config.toml
n_layer = 14
d_model = 160
n_experts = 32
experts_per_token = 2
d_expert = 128
d_shared_expert = 128
activation = "swiglu"
moe_layers = [0, 1, 2, 3, 4, 5, 6, 7, 8, 9, 10, 11, 12, 13]
router_score = "softmax"
normalize_top_k = true
routed_scale = 1.0
balance_loss = 0.00168
balance_bias = true
router_z_loss = 0.001
init_std_router = 0.00925
lr_router = 0.00142
vocab_size = 8192
norm = "rmsnorm"
norm_eps = 1e-05
tie_embeddings = true
optimizer = "muon_variant"
lr = 0.00773
beta1 = 0.95
batch_tokens = [65536, 131072, 262144]
seq_len = 256
train_tokens = 512000000
steps = 4089
dataset = "wikipedia_en"
Below are experts of layer 2 (counted from 0) of a mixture-of-experts language model. Rows are named router (the router's row for the expert), gate (a neuron's input weights, with its number), up (a neuron's input weights, with its number), down (a neuron's output weights, with its number) and show model dimensions 0-159. Each number is 128 + 24 x the weight over its row's rms, rounded and kept within 0 to 255. Numbers have three digits each.
Before each expert's rows: a language model's description of what the expert responds to; "comes before" lists some tokens at least twice as common just after its tokens as in all text. This comes from a sample of Wikipedia text that the model never trained on. Tokens count by the router's weight.

# expert 3
Latinate noun suffixes
comes before: ",", " and", " (", " of", "\"", " for"
router:127134127169124137127111138112107116087168162114164151093115099165144102154122099109100155128116123117123172116122144136151152114160140141136139143176100104123112141173123177139129138151115090158167116072094137149103129096122126105084104149148141130149132125129129130150148111052121071137127113128143161125129148135117075118109140160075162103114126139130136133133108093118178104119147099118142141105119125115128119106113089140127087108154124155133084142088103091114101101127165149
gate0:130088121127129130137078125115117093122121114126114094132101147133110154148146122141071172120172114155129156112173089153145104112143116121124134087145168133089181110179097106103147156144114125172143139123125071124100121158108122132131168134134115128112139108120176102091111108193139159130135145134139145155158132109123121099120109138154184095157131094142144093168116111116152142090112114131138118125140126125142142104148122147151081133132080121122088190135137119108145140123121132
up0:157114136128119133145134119145125132140148134106130115111140135110123146151133166141105144107138111131146121165134107166136092112086148140090068114122161188106173120147117114113106149157149106162144158119129129042122030189098147150130134129139110125156160113074145116138105125170154152098114156124127115155130141157140134123122114107128149131178152083124094138129112112149128112108110120084147102132156148116118146123155131117136088157118113121094112128121146139116161135125143112
down0:141140113134112119130108128128129131108091135113152128122155135129148158180142148143090153100128158093095120092141086114149122125140138165127098150162121112133134076137151130097128087156151175156109126147174129109110109147128129112122161129131104096156141185161131127080116146127145126129123141110142149106192184120111164117136137100126137106134094112135151105132175141183106095143147169128142109136168161143127119126103146130092116072105123147141147091125136142134158090070127143
gate1:158124125093143146112107149158118154142145131140119121098121129153130090122107183155112140096077144137117142110144152077146125179128110099145113094131122153135130074193133123104108122131131068155118140147150115122106154101140148131081095158128130106146123110114105164118090174094124140086095155108169089134114147132103156098121145132173100103113139083142131122096132126135120137104143143118164101165161109148110149116134116108125145168148167129158167146140145126159136117139145097
up1:143141128153144144170173132127137120122128122100114108168141119110083123128143091102129135119158112132142117155127175165122116142111120134134127091104146132157140165124133197126123133134115200097137111130164096097176085161121136117144153111084126157127149108176128132137109151162104128112096060092125121135147117132171140122114101107113111162149125136120113114099109082085101096105144094132108132098146114090124139140120157174130157130115155111091099136120115158105129174126129136
down1:165175123070082097091124123152100120141126168134120123125126079112126096126117160121137147146148152108116128054173090133145154135110103130079153116159123125118105075168137108131114154156091167144125088160109143114130144126088128130128157097087128121134116112097147097117137158117109143144093109126125141146123116116116146105117119120151124121117112108129119153149126147141086109142167143142157147128163147081137102137134165139142134113166143157144112105116075147127130183158107158
gate2:135167075100151099167131155053114126142134106147116107137131110166146137168146137126119123134136152125140118103105156120149099108096126125112159146150088154098106155077119104102176161134110138172137142135082110109118161145112126190113113104129134169141137112127088124128120128131149122116121093109124143116127117131111147110133129111126137137150140104114143121120128139098144118068143159115129091155141111153172142113107134097087156149126127143114138124153143173121208122134065112
up2:119168097110145127128101095113086097126153123107120142145163135155137144153154105099090124134061123156135113135166121149150142152095128109137136135156147134151087175104116146096129128107127108151145167138101138107123136159127128169128107115122148161141123105123152145142110097159104095121134069089102118069133128160153166138183089129112088153159152103110130118106103111122126155112140112104116142164155138132155152102116155096132130116164105122100151102128170165105167113114096120
down2:115129136126132118113133099131185181118067151114160110087125148119142162148129091132190127159135147137123081139153142133101163131136130104071125127149127138135127135135125144148133147107118105127140112135113140166097109134155151104120087115153079116172136108134078159131119117099170107101144124112180163113088109109183146133156082134124147109129142140142115159114121144111091131071139084115150152103142131145123146125138150165141101100141129102165131103142140167122128161131107126
gate3:161153094144150112121157049160080107171159122121118108131145137147152133138116129140126164157119140138152112139077139128094114152128122167112125111139093147105100135113161170104142130091119141177121097129126141112117137102104144136128136156128122112178154115095137138168132162069099111137161097110134143105095157110109152131119121114156139164128118100111107182145147131096130107142149137130123113111103123149130091136085108148084088101137074107156154153112133142112108138144159110
up3:133146131124106113135159107136074113151141107157113091143148137134124120117080148119113136153138097154120130150110129146128097133100133137127116101095131121109091147105119183159142117080171107168126116140145123174133137093097065144139168097095161162123170100112141131128114160110110116139138137080137143101093104125107098154132122148113148131119105114121131183150168110101133143138191124107136158138072122121121137128137118150130099110150069158165121102137122130117081142148159123
down3:124148125089128146143137145152089128140140144149173122112155130156153110140137164119176127125158091123147113127108085084108096142134171042098122144150124113120137144113084163109089143176118128151139139115114114115105173122189163124109101147125124108140137168146146123080135164111136119143106130140122105161115145124117148130115130150133104149117123115118141164139172105155117158115149148114100140141197107114114154109114148106158176099164122095131152148133113140144160114129161114
gate4:164135082136104133130136156155157107128138120137124118137137144112121155154139188104188118130118155112141126108128104146125127116130102110114097136126096140087111119163119088125130086107074116135118109102150076159160180145123129093120104134115131150141197137099120107097121154134131104159137140106157149128104146149145127156095120135128116095138071151109133150090151126109124160104119135134163141126130125123110153124126108169162098071143108154148169114108136080172114151171136111
up4:171127110097091131131114155104128127157106152107130133134133131116153143123133125123149150113126093124121149114072107115096176107130135097143149131161092140115151116137147133121155131142118065091136105098114125110127145125127135093133057119110173144132128118109183160117144107135158113114131124157142131130199121174091108128106153107107123116135145134111134204099134154134142188138135132152103135111087128087103175140103111150143078103120114152159125118145123137141106109151093128
down4:110087111086136086162155073139128115121160135114161119178113157150049155124133115128158120137097116148139144129106133096109130104130185119128058109123147106130128124101177135134111164171135084161137134106097135149107092145133093146140093132122132113112114110145154152129109115123146150102103136154152130115128129149129127149123138135142113100178104120132168118103103143103122148140125126118126124125113149146120122102131184096065109158132151096146076170118124120105107124108127127
gate5:147113155120176151119150143107134104102123121126119119160133106139132170142173143141142099122154110092144135081111135109154126160147143105111147098134091142126116143170125131139119095169172126175110087134160127091135125122108133109131137105134123126141139094126117106116125136151146126122131152141134127140145121068119157155080117098079118160120173087125133112118158114080070161156159180175129128135126105136087093111111147114151100141166096117162145132162096117087106149132117152
up5:112096136135110132113117102136164167144127137134109151127142108128101149153134083126129127161140146149137087153141103138087137138133090144128145139131171170153122090095152108134111160105107107061113143111118116170162113120102156154135126178116130113105114155121127109111094123142149114139116104150098108118075117199116067146158141125194109126150090136136136124113072127127133096109130128104129157152141151128163145142151146155120113126136115094142161110132124156162137092141172155
down5:143119121127144117138153121073138140097124115123098137128119127118095132133173153126145120142085119147133083116091100145109114180110135121129157168149118140169144111110131138114144114117132103126136104153148128116085154157150138127138127128108127121147148135139116093125149092143161120185135116166121102113188082146150116130108117127086177151119084117145124146095135108078107095176108130144161140141166143173120090107143139134151112151133137111153133086205104145120157111175138118
gate6:148108133097131162133117122116107117128146117131160122121115178134116138173116112120145133103069108147132095126163122081150135131127133119113154159129114140107134139127100141120106104192154113068155107114081129105173150099109112109108171080139113148114126127134136161116142125105174103111174153150188148136121152105131150152170097176146096120104147125122145127107119127145153076083141109084149097140111085113123131138139135089117113150145139128128129102139137121088130127185138128
up6:084121128153133134160145150145132135153144131136099118117097100122171132082104175103153151126114145089157133096142194131111132079126117122110075127082177117141092127147123139114167166111106145151094110103128141166127120156111114122154114109115131151121176110118096093131152081146110166144134116170113147100116156129130137091097157087130177114142106110125138130173115141131151107141135126125085153125142178106110135118153117122145141098121125169112105162146127126158105116097149124
down6:127143162101110114136171121128110127108129133133106092148116176154095167104107162131147121180095123127112143137105108082120145132109143129085119145124116133106125126154114120096073138160164148119111141165080163124165113125080132092141113110110126129181138107109156124140146132111129131108128135083136127135155072141104132149161086141137159100142084175159138123107071117131145165164146110106134112135145105143116136111154097150140157135158124110085096146142146102083096128137103113
gate7:137144146141152094128083170147120180133125139126155131119134132159164140134126142142146165171117106130107079144161094140130096143121107098126139139164115194161100133123132063101120135121125079158131126114123087122074128151092174146101109144111099159105185144110151105152152122126095095108175120128140113082123156116138125109111117163147153120134110148138123102119109125100111096132144101129130124122170121149179110084154130136127140100136126117105139111096156082119115114130135125
up7:139115125181088131168186135151114152114113140168146116162148114141103113124115171159156114100146105143131120140115166154154127130111101142123125155123122135117161107177158135137141156132129155088139120130163083105145121131124126126113038100156102114144067125111113138116123115150141146116153136118114122121127115105121119110158114093106154133136103130171113119121140103122165159124185096106088119118126112109093168131104109116127105096145120144127087071180123147142158118157133119
down7:141103112155089095145142137132137142096139105092164122142140115126130111129114147151140132121123138141129134135141180186124127150106106120159154149094127123118179070128143119158183104118105121160114137125150070139133112125123133106136082132119104190153135129117087158116101097111113132119153134125139132167092098122097142084129150096117180103151160110160135101154138110116112148131194136104068151134143134093086119099122123108134113135137136171142123100152132091107137125156120132
gate8:133140177175099137159113108158126105148142133142142148138111127124150154124129076141151127160134146117134129089120097128136119130145067135112106151117114141117116095126146126166115111080108155142153108102110074104148104126157157104127139134118097112101119079142128178108152155155143107146146131141113160069119194133141130110137115115137151166101112147124145154131115119111131106095143177152125120097141096127142116124171122095178114119124114096069110105138139141120160078156147097
up8:135158124114102110139100152096125111091120127128138161151113134117103119137132134117153105181149133145094141115125064108090170161148117123150143120132127107122103119145109140112122092147102153138110137119128112106103077149187063138148135111122118120082122092133145155088137099159116156123109105149124136116132111131137122110163162161124150127099136145152152144135124169193076122092146127138119152127145167142071153100138144105174105114156164111170157111134137095099111144121122114
down8:125128131146136142141120151130133127090095127104173158159115142161132173134151090116121112115161125157100095101157081111120160111143146146138129128131142163106159104158113135142120062117142083131135128164130148144111167138121098157151153111124122109175153141182160139141151157131144120175140150124101167158130117129136175126128160125143124130089110107166113112130152118146110115095136119160151140165132112128139123084070124161120163157068091104093130109107107161123136162122123136
gate9:134128138113159157129113124155102173111111164109100115145091134167130128146122141160160146146127138142107152148121145120111118151140137146106085168127122104116161138149157155140109097135180124153105158111148118112121081156129148145158140105114146106096054114130105118125146120143117062140137137125106134111102131116123144148132151102103116099133168121136139100151146096095124108116100126119087074111159126132160147140112168164145148142095160107144110123070071103096122151100135176
up9:142133121156147166107125139176143137133120107132081106174132155121161145126133109119115111106067094106102142099131124153182145120188168133105151107098103175102115142144094112149122106157110083142137139147104137110119131141161138119143109156108088132119113156103156138158143161136124115126141096126107152126112117151115107147164091087081118129117081156133128102128141134122150148077116132128127082121136108125119138121158130103106117163083109090138172149137186122166150146142122118
down9:151142135084126134136113154124135086124154133171166145136133145161085147092137103118091073113144096083142165132095095125131131104096072119088129152172111172132118107132124114089129122115111140112110133143114161165168116145155146127118173149115144123100123131076127109092178105099116115121136153119139165145109137149123139096149133121134116103095134160111093118132106137157137135125121130135109094140136175116118093148100111146144177141154100112109114096137069129120112101124117176
gate10:131143102131113150139095157140137124095118124125125154100123123109137140125159157126110188096159116137146124135139170166132145151119128157145077137135110136117176147143150155158126113113133104095155126129065156113114123132159115121143151103145101091113138157098119115106151157120133158128103106153143164093139148095097101092062109135129164136107096117156148155104122074091078132091120121175129067111084113104139157141138168118126131142129167129139090145144110135124112152126118137
up10:149128117122118174134138167136136104122121121102114121136134121134140142117147160147126168108138098164126113127166157125165161154141123149134121158160096080099124116101092155151164107108124137077123119142082127099149122123135150109145170130080111089130121181095141136124134134105143125131104152150120160087135142113086115130135130134115155127094126108162154161138114082125117097140108139123144064116088144178153197130096189095144115112129172121123111138090109102110126130126121135
down10:135114121145149138082128150159114137133118144127085083147095153099125119141144119133136102135129113087104104154167132118118180148138135107133142137132134125132145138138118112128137089155191161120144152125069140114167185122095130170125143125122126139123120077148148123136143123109144137124144145154126096095155125160140147164158166135135115100136176150135128106098174161118131048121101085083157108150139129118149117125107103146110100128129153104132129143070140116132074109155112140
gate11:160122130151105101166117099141166069127179145143111150164082159154130072149105122155129123106101114164146145113118108164099128103158103142136096136104131105131121134185108140109157163169092104159114142142145117134134114083171122109130129153117093113139176125135119093128130151119126106107154099132144095155133106123125112160164113137157119129148139113127098113074133106157154176111119138117131164157108134150080085132114150120126093141091131084109138121127124127161146116103120135
up11:101129105149188120110151122097113119126120155138144129107110093104135161121148132141144120069138111119104110147166118118123110132134160078170129068141112108099149149118143115083133102123181119112090133158160130158109125105086127137123125116105121134134106151177149125098137132184189124140152161082113130141169121133137115160128145120111121100142117130144146099137122131130152136116119079147176097114164137124143146111097107111124162096112135137152145109098144108138125173092103180
down11:130145158154144110115129134130103067152124127118135165125195130188140129171129097108108091151122116149144130094130132137149116113146104106127131118094165150121130132133124117158140132123165090083098169142161166064089150079140136097108137131157126108132156119117108143133118157121114107121148165094171147153145141081150147148127132154115140127123135101145139130120124104132121138132155130083149131142126130180130112077126109113140130113124084129133141157136184151122075128187127117
gate12:132149117116131147090139170150171146122106114135113150135124150156144176120135132139072120089121140090122144154114082131167095075136140153116111109114121136154155122171127075110129161145113127168104119141116115160119116129116119145119095107125161149127120137099143114113105109108085132165135138116150162145130096110172119121095135136134083136114130131112137119143141084088108127156116146101137093107121133109137088201201116176119154125129119148144152127120176131157101128136088141
up12:122137097109149142101113147128110145144136105163117131116121142166107102137118179139114150105138100099128137142148146124120127137128122107120110147119106161098134094178089133104133140116130158110143128130095146090188153163110110125168103143106131144164100121120168125124134090129124134130128138115128159171106066144125152166160115122118157087148145119109116086116163108115127100111161104118160113116120143106148115093145174111117135140110130090125153145200130108201091116173106093
down12:100115141130063111140081156103110133163153123160074134105117130166095110109110141128131100104101125122149114167173129093107131141139100134135126109119137145113141128167111065133148125123122139079134128129144104116109115150140136114141116111122107124144117136147150160081101111136110131118166123128155105158147175096132119142127152071167106150161143115106108126108149133140115137059134162154095152167108162103139106118169136122154105138155109134116135115185181118168147130129125110